From a checkpoint of a small mixture-of-experts model trained on Wikipedia.
Experts: 32 experts in each of 8 layers, 192 squared ReLU neurons an expert.
Training: a variant of SOAP for the experts, 3046 steps.
Below are experts of layer 5 (counted from 0) of a mixture-of-experts language model. Rows are named router (the router's row for the expert), up (a neuron's input weights, with its number) and show model dimensions 128-191. Each number is 128 + 32 x the weight over its row's rms, rounded and kept within 0 to 255. Numbers have three digits each.
Before each expert's rows: "gets" lists some tokens that make up at least twice as much of what it gets as of all text. This comes from a sample of Wikipedia text that the model never trained on. Tokens count by the router's weight.

# expert 1
gets: " in", " August", " June", " May", " April", " March"
router:156094110136178081118104180114117118098124134143091107132113106173119149184184116110129102075137109156060132125133087066151126109216119154175127135074144072141226146123088110135159168097105119
up0:176117140185107058082088156171164128101164136101095166107092116126203072108133164000142108137132091154055110127145112105137101148161127152169149105113162145172099166138140109118164139136112119
up1:136192131132128093079177179220095097108086123170122074098159083108106094118147153167130135101107092083149134177160085141062110169166155135090079171122133132127155179113078151121084099164121127
up2:120160126144102162174070137111086210120142100132172170072141115109102090131133126089067142120119113104109173120072095150103086103159125148142177157153139138121128176163127101084195157147085145
up3:167112201134107148115108123126134167202132155166081130072117118166100159134133117158128146136102121129166189162129090087128140126087155172135103149053135147116139141087136121119174100127113148
up4:179119070132128121108113146136078107126128106108122104113171087158182070064119146121113121121069155148156121132142128115085148139171161092164137101098134138117104107154068123158100116176130111
up5:121178163137114152103011172147133143082113179086161106096085136130101147062104117112123084132174146174128151115135118134139176138148156140126151157109126103114090145067124099154147176135169174
up6:126159080109067139111157185132087152112097091148121119185131165102177139070080107159117131150106118052093095129137163120093123167074127149150131126108222065141121144129057089146081139164116114
up7:153109123194138107156087191181139090118143130119114120105123116138151140148179148086148120170220163127093084072108133141174129110170102161143170116051156104199200117127179125146166139121199131
up8:124096098152126152065188114093086142145127082128114119140178148128118130125105126093151124155109131106132164095114135076164168107074046150121110125085175141146169135160121096111148131126072108
up9:090065117132168158156121105151088095110067092149099159122109167144158166163148108136161089127152109103138203133140139150111133140111165154177112168147131115180091119128074136124118204094137134
up10:099150150155174117160151166223139175175100157136089128140162107144159160083145159142069150137199074160159162125142055116138113091094128147066202099135129134196136169095161116117095117153140110
up11:174121106136127082139138120108162147134124112080016160136076081141146129089062121093080102162069140143147095163160082152092135128078223151167204135103167116161137198122138094111122145081127156
up12:134113133103112138116076169123126197145120158096120112133169188207165164098137129190164121125150161120149177083157131143140120161160104083157077093122134167160191143117126207111139128139142080
up13:148093101146180143134115122099170183098109104139149074101107196104150162112108156159115092102118110093158105130133103133141148180115121165174146117095154102106085081130080161155127172129142104
up14:157136096103127145152116191142064131152143099113118060068113117151188147137193089144164064122179160077114092151123087140163144192143089175173160104153069092152197109110132147110185134140139116
up15:109112120134138113068165134137122110126112168142119079151065070159170068108127097090087123114132128110097096150121151120112080183114123180159140105158098129097125170111083094084093163123131100
up16:126088127117072105126120169160124156093066146118115165077147083105169172163173082174119138160172103161095117118114068116132111146119140245189084155100130144145157119084142120085128156091172114
up17:154120142037121101149123141179095169103147089091092158139063136171162129121090142146147138160160067137145114117130105145203160166108159079215118049099133093132109143118154147106148163070157126
up18:157148139170119163159113163075200147097124089134128146148113182101117148113151088104133156107131050116137102199144096145113187150089070171105148072130118099069135092140122140095123109120157109
up19:187072089161108144156093189116158124133160143149195161102106121100149084148134121134148141137154103103076119098119201098145111120142063123145150107159155161186108159169161129115091115107126146
up20:144125099113088138130194165083072084159131139109138112117145124129196111041106062101102125158179085123111122139120163136132124123097065107138131193123081103093106099082092157096145100131129120
up21:110076123123206075094179139166144157112101104149142092100131156127155112176137123100133138104159133158164053153133091205137130109119139181155118103124148162112121070140097162092143169105105155
up22:125090129085119162062089142128127139138068125093094083061195065126137097108125095122116090081120120082106122095124142164118155126152136147088149119144125142134211131104093153103137101173052170
up23:157155101167109075076131162207126123150159156081121145129154097135157096091100131102046126127146181180140100166078134081130129163143093185093187075144118146109137136126169146121124094140121127
up24:157120123157085129099204128089180139175115138133120177135132153097169089114158054149085153113149141086156084159142117086086084055060172136133119135123105154175135145094184124124136108118212141
up25:166143156045199158144105139111111139090171154163107136105091139144154119146122099128126153123106172209147134192100122122155064127133142073124101102106170185114148118059097113200162130176138085
up26:160078109094178099098097135164138071088094110104152132113111110082112145087160165110119138143109073113122146109139094127139044071111102126166111146109113084098121116160120111172174140118101126
up27:110118124091057155140123192100071084102083119115155128133184073093132126187085136110083129112128106104102099101108132077154176119088118164168136109133112137147130145111148132078188123144134123
up28:158135092094092129076153132112195148097123088156109162138113089155150159143123128075092119087121176095163122166094128056106123105094152131091147100108167159105170140118137157132116189151128121
up29:083123152085084089044058121057134178079117121086110117122086147115103154150158107150086161123109104106106163132199072155115097107139141143133120134119117125141161116153195107084146115141122189
up30:119081088053123142141114129150120126107120139092119141127152113152138158130123132078122095140151146156167134164086119105151168131118086094119092161110115101115164098141104105090131157068080109
up31:099178092170152112144150130095146165172105093122113156114142140097129127176142122168087116156169134122093152123077056160088115151122110185104092155145162111117123089133136117088165125150067199
up32:168150158104149123144129150096105121124093117098104060195152142149081062160157149128109141078109114147093099096100146133156122206201137097138110129110133107125121071098143171148182117142152122
up33:140094108136167124075126119063197179092141081103093102157116186163164126112079153142126166121160136085124088132144134130109165124178102206157123125143136082157154116161154175122119072128159115
up34:118105120147115113077151069152102099119149173210133128113158159116132173074145152111165112133130076152148141082191140109125133168105145122153111128173141119156176094146148146144079136152105073
up35:055103143088163165142135139130145148119061137184128067167133115116156140151141094208139144133129115139200106117133112067102138121124092191212119191134089123141120167131108177065144126156148102
up36:173125096135092095106169158141188145149152117098122127122154143123122137081127138055125166110123066130108123120116128120098093063120154121156133143142090115086139107133081118149136120053090184
up37:111137165170136131080135139141068159175087110123099118136098149081127174142117080128153157135169080180144152137128149106063157208119133171113131122168156120157142157125154132145112141120097133
up38:154151089107146102108120155087096087165188066096092111135144096069120237084148051102111103140187157125148157133094142186112122036125144153204164144150054132141209148085092102160148173112123141
up39:145090043173135110129114157085122148170180114142124163164156123122136184110101104132088166140119151082140109126138122151174180130122129096178073153132169131181144089138084136139227124116120133
up40:131147080113164154116134167069168117103132135116116151161127075134162150140164118067084101113143114110071143115154122099112163083124110193195109123086100075113173163130123163152073161130056152
up41:144095053111080158130085184187161124119172128111150192073135157143188100147179153119114102143121160126041094172136188093158085156123100184133127101131082123146126130130152167153154119097097116
up42:141245144074133127110159169070081089155137115145165094111085158100133166141111077140128095096124167077097126186131085074093132147168135161115092148143126148141156160052140193115126131104122122
up43:112146145102152112079148052079119052138115115175158122109071138101088182133102087124098050093117079133172112162137132105169121129090108143141090102120097150062083094126155122134149097127185135
up44:135134131123143135096086150130149093098064187110101131136136164104099126072104140130123149125103137140151075151121099128127092103112072155144132096100180127097216129133182170023128078152099108
up45:175119109155124160159125194153102137147106116098152129106177093192104095152196130069171126137157167079055084145081146129144187177168122141146153189157130142131099103159100144137128086106145146
up46:148075155139120142092221147164131121146141108170137129154172097137115144115154153086078118092098130146173086123109133139120093120147113106134145106156149084109180150102124150107136112140084074
up47:176121116081153172132160127151064075143129082111131183096088137154099139122159109170152122127156155136129112122114073170137091098146123135160140150095145166092142071069021144146152170135101099
up48:089123174104080128157076137206071110096117150158136122097075126161101169162107141144185123129130058119056087108149097126119115143115168188120165102099127144164132141122232155145131141136106095
up49:207131113140093149172071138128118173130097160101131103132134126176158185146135154141078131097128170150174123123117152221127134090148167109171163021134116141151139155117095096157104104096173113
up50:128111113095140111085127154123119120102085091096151085163123128205138194152071063163134056095105115171065113128157105088127154129061116071173136119131118148154132137116101090165163166116145097
up51:147126140104115148123160098179098131095118139133105155111159069117156135177202135067115118151094074149064120141098090193146086135130220146113123153169139086151173115177161138159150135113119088
up52:181147121045134151136105134095144155137168137129154154118111103127122138141106111168063134142133099111152083091083093172157138097073104097163141060102088110098095151121084102134114142088141118
up53:189152120147113157125141161074133104090105111158148131110149143126150071125160079175106153099146143097097150207158153110166128177177118162099149121162135095093130132091179161075183115123094108
up54:172139111148125153171134158127169155159139097095136177113128138126063097117112178119130154117166078147162122181143063231151167130175125082107105132122143103125121123174171082093212123072154101
up55:173134095124118068097186114148120139181164087162146150147171172122143146144139132125096168150144132155126078140119077111089117174143151138177170124136090080114161152140101107139120091088124132
up56:168170133085179112209120131195141100133141135098135131088135150105086122138151131195069104120110136100112116140127032108133135155144105171128100116110098171108167125102109124161103118171110195
up57:158133101097116123146155099100076116132086096147143092150095087113124136133159134108099151107163095109147055146067120064107098068096184121114118108121142139086197107167150137106101158179126120
up58:135041153162114119131115164116114138186098135063102109137080125103112191141177165158150120103158159107192082108131151148141186157077127165121085114157143136094140110096089134104167150109130119
up59:124129107054120118112108165129077107165155153055128128093203097147126140106203136105166084102142086144132125130178117132153115134181115117141165132144177111120192120136127091125090111120061170
up60:116149095078084130143155197159148113108134040164140088218190188116102135099133106128143125131074130136028123117103093173130137130185116142163125133135163108164146117153136095157099159153144078
up61:134125088103167069099108153128159104099192176138147121108122159177158136077100177104169115172170149121031104109134093131159108051133126118141157114157151134114130144185155121186133150133085126
up62:095135130142164102127115169100150198119138121203163092092172104153147135193122148097128105104159146096114148110070175088107137134109073117137050113195158118166129120096135164152156082192130082
up63:157090132148113092140075183123188153148116114105106110103131127169127121106183111053097100142130159183091106171157142124219137117143147140106104072043127105102152160186096164151140169131145113
up64:198136158118143110093150127142133144116142120110083138099139152094129139100114155071108102123109101116161087143134151094131137131142142108177069190171144093145142136099109139144133108147180171
up65:140055122109169131114162129125092150130165137127091131104116182170101120145081148096111125130127154137145109091127158075136084155096103140162140072134160111148130128122071136053144152092135140
up66:184128110127140141065129207117166159136115121158081138114135124114163124111174114149159122128169109094096088135110120186157109147126106182067135140112113106129179094106113170158181085140144168
up67:139129119110124121111153129159124127157121136144127104117158139126128141084154072080105150100099049127110171087126146148163115125138162126136137075137155123080172151154095166101174100097146093
up68:137110130105133135140118159144126111156177128181130088172146099160146078163110157101059128082126165165118101128129135089136075114148058118115165137106166097105180166098150106124194150117123134
up69:150144133120095130114148102139127146164043088037102143069111169145149128127053089157063115145126111152132081113144124098146093103153130110147120144157139143095046116067100110107126146108197196
up70:166118066170158055064139143152113123122172109120113146155109112138121176115109144145088123147152100149166050054115115100165102130114124105168131176193156155169182132146078128106175173084164104
up71:134129127123147075186120184153103083088141102149114133151058173145086190127094157148119131106084059166135145102130061130133176150074142118094146097105158133135180117121181096160117177113116112
up72:141182072142118132078126192141137127134121157160081163153068109102164141077122025162158143141104079108131085141119093109112159129109113126090168121136168121135148152115139118110091163157161181
up73:165110104125117119132077172127116120163141170162122157120141055206158178128168106090160174104143121136181166139083129138170098160131117100160105117107118093146139130106095130120146129154092083
up74:226150141130096089088097130104118141137055165144053113110112105109129177090137143099124178153096118097116183107148154090132104116124108159131083111173132083153071122104135167092117144126129135
up75:180127135195147171143104167155128128150135115136135168101142121140205133156196160095119120095156155116049104155185173096103087090148184135142130091091195094159155116183122188147156124185134144
up76:155116131109102119119090167101063131139115090119122092101151117116127107123124104134140130089104110165092136070083133175104241114141176164157144081085132177175123101128132108127105102184147141
up77:143105171115106080090112081121137123119101152133129101132151105115094149159109115111127044069103084131152111130138079092139116139076211104163149134117160152154202118078110114152074082134088092
up78:168158142129100101156112181158057135138132070101175210108165073132136095129159122127166160130068150142067142110080153142214103127174125117199101170142161150120188092083111168085145137087096160
up79:126163126124127147121125173166107109099110084124144111179130141082121111114095111103179095128136148165113138123127156134140112144158181168137107134181096109106067145178166117104130196134137094
up80:126075112097095145119095110144114135157133138144132107127099080053093170160118115123089117117110112104133094090036135116099140143120092073196124150149175120148122121115183120097140113129106100
up81:174207145229119168107182189193105173080155113087166132129166141111081145127181180141106159154122141093084117114156120155164155146165132132122152175151117086159178178125114155139124128134142059
up82:179120114103185119117093114124105114129053091113149160123110101202111095141143134117117055084148180109148091193161082190187107111151105209137118104103118159128118051119151092151177163170091132
up83:161145111125172160073107166075144110151176172200142160112176117057106088087163146132088126093121133137111142124108173080059129139153120137161159132122135109120197195169163154122050125123096136
up84:140098089099158239102168105160143189130122149116107154054157131087076141136082130162158128091141129144158088149173061111154099122115117124081124154115109097114178115135146161095142133100103150
up85:155115196136129098118160112165097103129142159122129149118079081173104125166097072110116124113095134075156181148136099168130028122066150099160128102120155134101144155130123082128077154109157191
up86:169144131132065096124169175154127175170094067120151108103109114167147173146160167123167140119150119145158110150193087195152152147137081119113064139135182113127109091118138147081133120203114099
up87:123113140089161145134129139139115139132125127100168122111193116092169142111131082128139046139087131125083150093154085092171124158143097103140163175122171143056230093120108128139063127110090139
up88:096201174119104157125086126150097096132159157136134169093198143144129084086109155078146094170131046110055125098158147099191141126128113097087163113138163140113140143166103081085093099107126076
up89:097084126112075103123142163107183083130107146118168128156110110173114116184171176122127092115166186145127105088140102136124109136137120099153162157124124089170124119154110090153120138116169123
up90:085139124134105134170112132149062135099104180156114135123109139175143084170157149158123142072079062159160163101186116056122150136090185098085178138088147131135180120093134073103158162104148124
up91:143108167136115182147142192119142099111115103103116122124149162093167135122172161136109074130143085124167116150134052091103143170126131086132106140124151156175063071107105169114130130170126120
up92:126157147160148090132104180167116100141120126166134114140095136147091134135157165119183103094111144084149150086172115084157055116127155164170077129134120078106107145086129131188079100123164141
up93:154095118136111091132139174176130179079127125140145124092072139118181100162136074146110150149107166119077154113156201086110139121119151134093177074049129100176151110127104167162110110157167125
up94:135099091137185137135101186116174148186092104169198138126100116076149133149096117117124130092160168134168140186093088132127075162133115145161075193127121092174158132128165163123094120136132121
up95:123118144114133164148122175183178091117195171103153126127102110205153103124155116105114139149143182175063178150148177098173087094131102120106156130074123123180149136142121100113190100132118084
up96:117128121154108183145044129106115175111076128108180098067151113139155139157124145159098141127131153115106157133146152189140153205120093123103140180156146144108201128159175122146163136120144083
up97:177169105113157175093169167118097086099140112097164107089118079105092149161162115096088108077073118127143031120117113143125147127164119152122145209147133134171157170115082137132190174143138145
up98:143145104109182088060123167105154101155096140158144107095107111138123104126118091096152161116154202114113142133147093116111069126109121161102101094144128127174092110147122132078180095145123206
up99:116155150151123146159113202075109113109143063115122088118171070118128095189101114105115143108095126143120119145111118107118091030115146154109143135157115142125121172042122169146085163081087156
up100:076187113062143179164166138111121139125159130091138135138158157138131118163086101120129094111142125098095097133128146101148081141121145174071086117134127087112140092083114113117103140187089117
up101:101128161152134125115106160158169131092133107121127084101183129139136088092125211142099139105135118116098148138120133071109161095147107107160152116091056109120115097162137167197150078141120093
up102:117118172133128088082120166215174177081101131143151176138115090190137134125135174085084134120143127099082100112105176105111129096148128105101166062144123116099125139155093138139143169084088103
up103:091107107122091014093147136157075080118158136113142165101111154123129157093091091150093111145137114177140121171161130131089183118194115119185132102162107175101179118116148111138151143101148153
up104:143087102129101092082134135095140095118140162139116133083150102209149151103166160165104120087105151158180172160107168248138089154160158151141137140155144108128060093147122153152132153118161122
up105:143140116094151154110108153163148070086111103137125099102153077145119112142162133152165098101188128095147143084126108110146105111129132175109082110126151144125113095120118078097119203140131151
up106:075159122114073120140041132146116134063118163075148106134131105126123148186123116152089101168168144109069092128171102127151209160163185101161169136116177110110133133091179104204178124018168105
up107:110135176165118117205155150125126174126148166134107093132143117111126098174107093123137137160144126123183121119118146190167161123160133136154119094175140107107144142112120164152128174106139133
up108:129152077082105157150108142085116097142097158101056103115151132082169176119096198148064091112119128101118060105132136119151108097104114138140080108119097177146105149096083132048158132143087178
up109:108104161115153100189133072138058073064096178119196094127156205115159110165165130138146105091114142142114125090077124127095166136109139108162149095134148096117108161107130117114100123147110090
up110:119127092103141078147137167151178162130101175126131108110072173127159065146117101107147135085183118167095147120081147142148068076163070123148152099177093110163124158148142118143140156125159106
up111:179148105149122147116078156137171116102116117088146118135152159153166122116177144091132146016077097164195110184188156149158103153158162114178137179103133074136173167130159128076123135162151177
up112:129127096103063099110061147074085101084129148094108146187130065139175177133103147128167123142133113181070151149138117133119070153096087156106197110142139091065173104145140156118203163106115197
up113:182136142109107139129155104103199180169117112183112112147130147181192148121124134159143086071112146100176109091124099131143160163179093156132144125151133122113170056090168193112198156115135090
up114:113115094114160161154111159132138135148089182175156166110071087147107152076142140122157108127077177069094063090161139122119115115106094145122137122183119113148112115127094142134101043120136125
up115:088122137119086101086144138137123123090195099086110143148158155102125095064118117120129130145088169129069126106129158141170094112076143193012193107142161180078179141101154093138095089069098167
up116:120135128125134139192136135126086153154159136101084087167134104134178132113159091180116110148174124120144093138072096157097130165117129146156150103145174078198129158097144149184199159107100113
up117:089091149122133034131068149168126136092122133132129109123109106157156164167143142094090142136153208102133149099155151087097122129121128130099158081105093120153146180164146096133121185097120141
up118:105185126100160129153141154122102065115107115085200126116186088129140114192145131174137070133132165180096109152084152127160143125160090148158135118179112064120111127094173126150148144108145142
up119:200078125118169103068076115079149116082102176128157128134117102135131101189074134139164087118100107173122092119192124142171178170162105099121140135098159109117143126135114099180108186126121171
up120:142074113141139052150096102120129145135128112137068139124084122134119151162148117141128106129124191126135116122120160129159119111147156114114171136111200080147174129140125103188182121101139142
up121:139065128097171138122118136104082115095079066186161119160126197134149158191125192117166157055040143119143120099071091121132163141067147117110118146147168161164134110099105128111167148102083120
up122:132198116087075120059112169124096118174157140132119148099167149141152156190144092091118093102146135150161126071213164085169150138107189156188122081135076108128219126137148115120098085179153121
up123:173134109101118090136171151141151136120174091121096134151173148131085141143061105134127091085109133090126071112177106126122108104117151090121102145143160110100186155145056131139073138107129154
up124:140116139142131140098107121141133114147154110121135157145094126143140230144159148160111054112158098055133039033148103101140177072101145159145189198144130154100185082140104157070092108121128158
up125:138044122086135159109164140132151143077123130147147108135120092140098162131115099131132128138110171112062120124175118127181125134162108085151128047060176154132124173144152134108135131121102121
up126:118106162107083127087122080085092117162139100107128187091165184114150171143131126135119078121092118090159090082130136149158131104215124163179126162152102157153180112111181179161161117153105123
up127:127109128112150176203114148133154111094172125161153112132172078177096178124162069128145155165174101094154159121140114147140113155148160125134123088139116074154164138108152128130150200102123080
up128:173109086144101134111166143133149140087159132122107186114176115150083127129126143138095157134083079127139136157103172132161084068172123150118115089113115182082164146091096148140131191126089060
up129:153184153095065115091132133112075156156133150154148067181178126188171146160121099112114130123105144134149149067115087121224142110138164161066112114138167099125129085120079182086092121128134147
up130:145071096145104090110137176153145144099145143119142073166139149148151137145157159157103149117142134114134107095098185144074136047125137120095097097121130151090137170088153116149116115154131091
up131:174120098161132115138101153104118166105170134194098171108079128093096094121121143147171175165113104147176140115141096116142169127134114100072114101075130121147141099141094081148134097036133080
up132:149136124113118145135152123112153108162139109161098112116131104163159108160186156145067078082122110135167142205125126112194131164085172102154092101114176149109170133146117152117125120113089123
up133:120112135089135149111138157146142115122082156103120145136147168127114118068063103104140147090146111133112181165126127116132174109130138138145150139182093111081138156152104153067193185109135090
up134:106130123130138120116112135091097088112142146136177145098130109146151135145060109076074085142121105072152070102100088125148118137162148195063091056160164098128156157150142112106150119209141104
up135:124199139173152127138126107154151084114101084132130103102106100134155118121116166142120128140123113124138201122140146094106117138131113181084079129146092176120167093090094121104180079088108122
up136:122092153092068164115098158156170135142108147114109102085111121208126105110108078210142103179168158141095164172127150116164130128077130140146128146099127138126177150075181116125198139107122132
up137:123140139095136099098151109051151116096147133129151154190164149077152079096123141144137154118221106136116143190126140213139100127106097089172073095131138078137115125133132186045164159104131104
up138:106130164151174137175131146107084144089138148149137129129123085103096156116189138134188153140104128142096146133126126158150166132218119127136154163145198103136160150182153106140167140132131136
up139:164179172130158150116102123066139083111095148098125117141113131162096146180173097118146081109120120131158135120152116159146111155129121114155134116165151119104190112107193139113123087161080151
up140:129179099077138127110139156114131110187110145170142105055140059163132107132151106127089117117127109096136098137109127000160129163139138175160149126169072109090120134085065119151190112166102134
up141:163183072170070076104174184131138103101083086117090127159120124098168110138120169076136126062129131128142169061106156095118186088161177093160059123115186090146112109169094167126176097160122125
up142:176112140120084135160079164138112140132157126122129155167115097045117152156092167087142133136122103168083061115132088075196163137119116187149161175164142178158145092113110101134092144150204184
up143:184131078168166141196071194100135197097128080119091143092159170124160096029092102125125134076131135048089131124139104192078116130139074130130125111104155109101146140160138150106131130174116171
up144:094101146078112090154120182127110095120111110128067103105103195114149088190108125150135099099104087081121107116141149025117079110118141174130101097118122137100105139105062120044126166146104129
up145:164173119116123156138113131090100122148161062122103132158088128062137091063141156159138098134130112110113160126130076185199087142156138114164157158144144079136091131166150091110122146159140157
up146:160206124124179142083174188118138109194165108179174104134136114099158091165118105126141124110105120126066155135163216101132067155180143111125118117183154142126188133122117166156177091173096075
up147:182146112140193150129128132156144063159113096098143124155216165137185154106088123108148062149126104082108188107160139119112151130173103116132114152173139102155214112108075121222139107089120111
up148:110163109153131132122109142201145102120144055125164175065160123107153142127184148135172094166130232146084131079104065123159143124193135163112134150153120148148144078145114142128184121150109129
up149:187209130116147156130090146128177160138094114127135113119117109131087107145200137132114118080069139092103166118100045112125107128125158113145129111123125139125144065135087083065132161126128151
up150:151151179068179136105090126131111151126098169157126096106160054144087096124164166111102121074131124116147163177118133130150122149204126069219161083108141132137161144143088089140143179162126094
up151:119122154102092115097091156207092132090079169142113153135095147165200189141164126119132109144159091223126127125194106073127112103090173116145188171137116132169155106095112154170150113057120104
up152:186063091078160087116147158167111147076124085122122120101148121112090197157057113106139125164161118110116136093136067163092137136138138104193109129116097089123135129139057125100168104073166119
up153:118076098104109174141069138128160125124137109072082138093189137117123113086196094104170081163162094104105139119133096127137135109148121135101119129085105115132141063150143138197092117224107124
up154:151105114103106174151072164114184105118128160106119076139161157059069152166165117128171127068152144151122148122155128140115129113107097086209144149123138092083157101151117115102116117146086092
up155:125157166160111098096085096165113085108162136128160115143158110108153132137109089108142140112090153140134145127105105082133159113109100155072082102083155144182130130148130127138112136103083156
up156:133157110149123123119167190140111060167098110084116105125130128117084116114150130089082201142149167153145149126143145116091166122152099083127091143120073096112184181164122111111137148131115124
up157:099148138100151150147107113130139143099084147144070178172133150120209139079074122095134137112133100140157113204118188111140166117109106078061173105140118110122194097121162106107125116095111135
up158:149098077158160135127082150098103158210109116086176100108123121100104073103155092151108138120123089117113148138119100126141141142119120196097139096099152174131138102096136143144216132153126130
up159:131064106123125100131124201129124112136194090146101085098150177104084140107080118071100181097128144155178112120100135081143134114158123133188167098115115117068184080109119120124168089125146086
up160:153129164171144169132088171112169066115155089092142093111102188126121124105148113106123171125092161091155125201134124119158157096138101199141182134147096098116115183147173084135134120137166196
up161:132135136080122108139113151151095157126113153111125128101085096132235122114062192145093114137173101215082144084087121172070100166139118136132098119113109101165188173141080183069081086155172153
up162:119144166187150124095163159126144110100080126116119079138095101136118146138148171137130094066114144097113100101160106122148070111139153172191085105171112073126134147116162189140088108178111122
up163:077074127123141132168098141154126099094156110115101092120106130104080134116129158082174058074077162170065139088169149128132183129133100153181151109131117136100190124131148176163081088138118096
up164:109117207098135073110092200094114167119102128172072100097174141098163108212121098120117144117085144131098143127142157102105164107107081124142147157140119115112149101105157196144146147162110111
up165:181101104113121096069146201120120107099152124113137158106159145159088139135114163149156129121094104137117101143163123095121134106126112105145145139104149109139178074144063139082190151105124086
up166:069148151067135081137107165107086115137180098152120159131134121159090124098107121090170118177136081194143134138144161113105160101146138116128131118190174122123068093132143114128123146103132164
up167:191039136136141148156124131145124122098180172091126146110131129151105173114102114155153124143143107117068098089170160132149082167120103186133091116143115100123125138142159117112123162169150071
up168:128119088127174110097115119136051090108162128127102137160107077130120118092115129140079162201144137139152088147129133127124177180111186110166126057100118133124176104120140116176178190116153102
up169:126089128118143121144151094137073164143132129125124145152114129122153143090100085130046126162111111154126133169139110064094146098110111107108179097100144102133094115134141091153164128121098161
up170:190151162107099132105151075077124090090139151087066150164130069155123081100137132084110113083103148152126104118168167137115099169156134122169093130151124173101104153082091186151136142139075161
up171:116193152125137143104143125148070129126129144118119109133142173090153119194134106137144130145130109103158111161154075161153137152105130093089158100138167132094137055118137112103083118129137132
up172:152210123063131144131174180126118088068154157097121126097137144141159084124114101081110088149134151145136161150161142119184118173148127176117102129149170111103145182092108212145145136131114106
up173:138141094118134071103118161160149031153180121128072041102155078213175157142130134112121110154116183115082060133096154085118123124151109129141130133122110127145159179168141153169151130116047112
up174:124144130132130143097069138131167185136150086148156162127150153117087149154195119137143129113125127209155131151118120087108095129055142146131176157147110070111186139149118171142112137125148146
up175:094098112177114110113173136137155131076169147122108118125135074184159067110160087127108127122075148132126129142165132114145143123180081165125118061048128128115148139131137152180113146101117162
up176:175094164089137085041137121131097142150113090217088076166125140164077086101139107120113137108107120120131157100125175123107119116192195148111140068153158176138073160058140122145098133137157135
up177:100114153097102111137114161124098161198229125084137124119139125097149168125110118121117164110117152152107146104121147165134107082185145150158148075109064107162141140117068137105180135132060109
up178:118131114113150090137113089162143126153125149139082174092097123110160133075147085127139133127144113138084142127113130126129163079138125059185120119175145106087117163086078078065168114171180088
up179:061115125119143039173135175136137134109120124162099074139171108203160108143094124107113169189099095150016139097102113078145120099183089106129117090163121107139140133176054136162100139166153093
up180:084148163133125126142110156148117122149164144097117210141106119105150109130149145107187107132143129145157149178127140157129088133101138172103092182126110107103111179168190140155137130141120136
up181:171140116091131079181100124117149121134155130146130150132125148105114110113133161131111128115071139139081151218164127111111139097147076126168101204140139107093130075145129127116145147131156116
up182:120169116119117133180116148216127141100114154143128120110151116158132110151073201098132098135153092110102124150159164192144129153145097148121140138128113170145136083148143059123116124125142142
up183:083082118132164156100122141161137125147107145169083117170140104102144133176209159143194114074113162175108201113114112160154131139144096097160153150168080099130139123139133142124174142170067092
up184:122116063135145132128122191084127118125151124117145108149174139198176067147104152115103118101158100153062142159162085125156139135136125183145097133126124145081117132123112108079145100118118118
up185:114099137107148117128128150163128142134087173111141104127114162130126162144137149127137125086130141093186079185093071255145152139135121119140098142110124116132242122157130182136157125173056050
up186:160125130119189143101069142121102186170112100118156168140118147134109095136143131134135061110145157125113143129131107164143110123158135160180178171059145130146094116112107108137089195097128131
up187:123152172141149089105098127131095120159090148070118075141128126119116089146158100163117154088126146126163092125135122133142120113172164112124170149116172137110136088074127229128112164160134166
up188:139195146085158107050169124091087146144149107159204071175128139092160145109114111048094071149150150178169159129089152121103132134187165180161188104121151123118108111083112180180122138170115148
up189:104176139096098124108156178120116110137116157131131129072137117091110130214136117125111096105147164106140107126094110186184133112168175158090082172142123166188091100100158160105121111102119126
up190:141082116121125101156127119149158138145105167183110113068159091153133133149170129096130165127123090220113103172164118179149044116125127129132153119153173136141125081146132147192154177116121137
up191:102146077146147146128117118105101111081136082159206141085152170119112085121180164134106117154137155129127144168107125166203074117128098121108086147158184116099165097167115104128187119151065129